From a checkpoint of a small mixture-of-experts model trained on Wikipedia: a sigmoid router.
Below are experts of layer 2 (counted from 0) of a mixture-of-experts language model. Rows are named router (the router's row for the expert), gate (a neuron's input weights, with its number), up (a neuron's input weights, with its number) and show model dimensions 0-127. Each number is 200 + 20 x the weight over its row's rms, rounded and kept within 0 to 999.
Before each expert's rows: "comes after" lists some tokens at least twice as common just before its tokens as in all text. This comes from a sample of Wikipedia text that the model never trained on. Tokens count by the router's weight.

# expert 11
comes after: "| ", ": ", "- ", "(", "; ", "\""
router,177,230,199,201,200,222,182,185,185,223,177,202,165,217,254,202,235,197,205,199,206,187,208,189,223,215,179,191,193,187,229,207,204,197,188,189,221,199,182,215,161,197,242,189,190,195,188,203,159,179,183,178,211,205,240,230,219,202,242,235,210,197,197,207,175,183,195,171,197,235,205,181,169,187,199,218,208,172,211,207,232,238,187,180,187,203,159,213,179,202,195,170,204,228,220,203,217,221,207,190,194,168,202,178,185,191,181,199,181,202,146,197,167,209,207,162,200,227,206,209,225,209,185,187,194,198,216,207
gate2,197,194,196,214,178,208,191,181,161,210,187,206,190,185,233,212,187,225,230,223,213,208,188,218,204,169,204,188,233,211,177,253,183,200,178,203,178,212,225,200,182,204,179,164,181,194,214,196,199,184,218,177,199,220,199,216,201,194,204,198,226,213,204,214,210,195,230,173,198,175,173,214,163,177,183,200,183,236,172,211,208,204,183,180,194,223,207,200,187,196,219,177,200,192,208,194,171,200,191,169,185,181,219,216,226,185,227,189,135,207,137,198,165,200,213,189,198,189,215,190,199,223,245,220,182,228,212,225
up2,188,193,213,206,205,188,202,229,181,194,172,203,191,227,181,214,210,219,221,208,227,190,193,186,190,202,193,198,179,164,191,180,207,202,182,205,222,199,186,211,196,197,160,196,230,178,193,194,191,198,200,220,172,178,227,185,138,235,268,237,193,183,257,171,172,162,212,156,177,203,179,184,195,186,187,190,202,225,195,199,187,210,212,208,177,199,192,212,196,179,181,195,216,187,195,219,197,185,187,208,168,182,212,189,196,201,220,194,177,193,179,209,172,218,228,194,166,221,209,191,216,211,218,168,201,240,194,185

# expert 26
comes after: "|", " ", ")", "0 ", ") ", "% "
router,181,190,207,206,210,232,187,179,205,226,156,218,186,218,204,176,207,201,185,180,231,178,187,207,191,242,202,214,211,198,213,225,204,234,183,159,207,201,205,196,160,160,248,182,213,214,155,217,205,203,223,168,198,213,214,242,202,188,227,215,198,155,178,183,201,208,233,164,225,216,208,213,188,203,197,213,210,172,198,232,199,200,205,211,201,187,207,195,204,222,211,210,190,203,211,164,178,200,195,189,219,218,214,207,187,187,203,203,190,202,177,192,194,220,170,171,203,255,198,237,165,198,179,173,198,203,201,215
gate6,202,207,219,229,191,194,212,181,223,221,213,176,208,199,177,161,190,212,212,232,197,215,215,203,212,193,195,199,197,210,217,200,190,180,213,182,186,212,182,194,197,172,211,201,208,205,222,212,210,194,195,193,165,236,220,175,200,212,214,211,190,201,231,184,237,204,180,193,245,175,159,190,186,220,219,183,236,203,220,224,213,180,226,202,154,225,181,236,222,188,183,162,216,225,197,206,221,226,205,233,221,234,227,208,193,193,180,192,194,212,174,179,190,223,163,208,182,197,239,211,208,245,233,190,193,163,210,213
up6,218,209,208,162,209,254,184,256,211,179,215,176,210,217,181,199,192,216,199,221,210,186,200,164,224,187,208,220,235,179,192,210,185,192,194,206,226,192,187,225,172,181,195,188,207,208,177,224,190,165,212,173,190,195,202,215,252,180,159,182,220,194,222,239,196,181,188,238,207,197,205,161,225,206,195,230,225,221,215,202,217,235,203,205,233,200,159,206,201,196,193,178,224,199,198,198,201,209,209,208,180,207,184,204,196,229,203,172,217,182,188,204,220,173,209,177,215,181,187,195,200,192,166,236,218,205,200,185

# expert 25
comes after: "\n", " ", "0 ", ") ", "1 ", "2 "
router,212,184,207,174,216,203,207,200,204,229,167,215,194,218,210,169,183,187,197,199,202,190,180,182,207,207,194,193,215,189,203,189,189,262,179,202,210,192,250,191,195,200,204,192,221,233,172,198,196,184,184,188,185,206,217,225,168,158,204,220,187,161,195,194,187,193,201,204,237,233,164,202,166,185,168,196,204,203,181,213,220,185,192,193,208,169,167,197,179,223,209,222,179,199,212,186,213,215,162,236,206,188,204,196,174,205,227,224,187,195,177,197,199,218,184,194,253,235,194,236,224,222,208,152,201,193,213,204
gate21,213,196,171,179,163,203,210,220,219,210,181,221,209,204,170,163,178,171,236,179,194,197,193,177,178,201,190,207,222,196,216,185,223,194,187,228,196,173,222,170,183,197,198,224,171,234,174,214,185,189,190,239,192,219,175,191,206,205,210,230,217,177,195,192,222,224,205,189,187,179,200,201,190,183,168,215,214,183,232,184,204,189,210,209,199,183,242,227,172,213,176,231,228,236,237,228,213,194,177,209,167,141,188,226,210,167,227,222,179,193,198,197,192,204,207,208,206,187,187,193,212,228,191,179,192,199,215,194
up21,205,227,240,194,231,200,202,170,201,189,218,187,137,213,202,188,185,191,196,175,189,191,173,217,209,223,181,207,178,204,191,202,179,183,187,199,218,212,166,225,182,156,177,223,189,180,171,186,191,218,160,163,247,198,223,184,207,209,199,195,185,177,239,160,224,173,188,185,178,202,195,186,222,221,218,206,205,153,215,210,196,176,199,192,216,234,187,208,219,216,219,174,223,191,172,178,192,188,194,215,196,202,235,236,191,204,212,187,200,191,197,195,191,184,220,217,175,192,219,197,210,210,207,163,216,195,191,204

# expert 8
comes after: "| ", "in ", "(", ", ", "In ", "–"
router,182,194,191,176,220,210,187,185,195,185,170,200,162,209,209,223,232,224,199,226,227,175,196,201,160,193,205,201,151,182,215,168,243,194,188,210,258,172,177,237,204,226,206,200,178,210,205,198,192,205,197,202,226,234,203,218,179,201,238,210,219,187,196,184,199,178,223,209,212,209,180,199,194,191,196,180,219,198,189,215,243,203,194,228,212,199,196,212,199,233,149,205,232,217,220,194,211,203,216,249,230,193,206,204,228,178,202,199,190,193,187,200,215,200,204,205,180,197,206,195,220,177,184,157,215,197,228,220
gate1,202,190,243,214,213,220,201,218,175,195,199,195,161,185,173,230,174,195,148,239,215,197,183,190,176,181,223,214,221,186,224,174,238,194,196,238,180,199,170,212,177,189,216,213,191,214,171,209,191,198,183,208,217,217,194,227,194,219,192,186,213,227,194,205,152,200,183,205,179,191,184,168,203,182,212,191,198,196,199,215,195,203,206,194,232,224,190,208,189,215,210,198,213,199,201,189,168,173,181,193,200,173,193,195,211,198,182,163,170,159,207,242,187,229,181,191,244,193,199,197,181,254,206,169,201,193,204,184
up1,188,202,185,197,194,192,225,187,206,214,202,226,212,224,122,213,242,184,198,231,198,184,200,177,151,191,215,160,217,192,182,221,177,184,204,181,220,207,204,198,191,200,229,210,220,180,221,186,184,191,182,192,201,178,182,232,215,179,191,184,213,196,204,216,179,224,212,235,198,171,185,203,229,207,228,191,196,196,227,173,217,176,202,177,252,224,201,219,174,221,203,190,243,206,192,179,183,203,214,191,209,194,212,194,220,237,186,211,194,182,209,183,206,215,177,234,211,198,208,246,170,210,203,190,183,206,207,200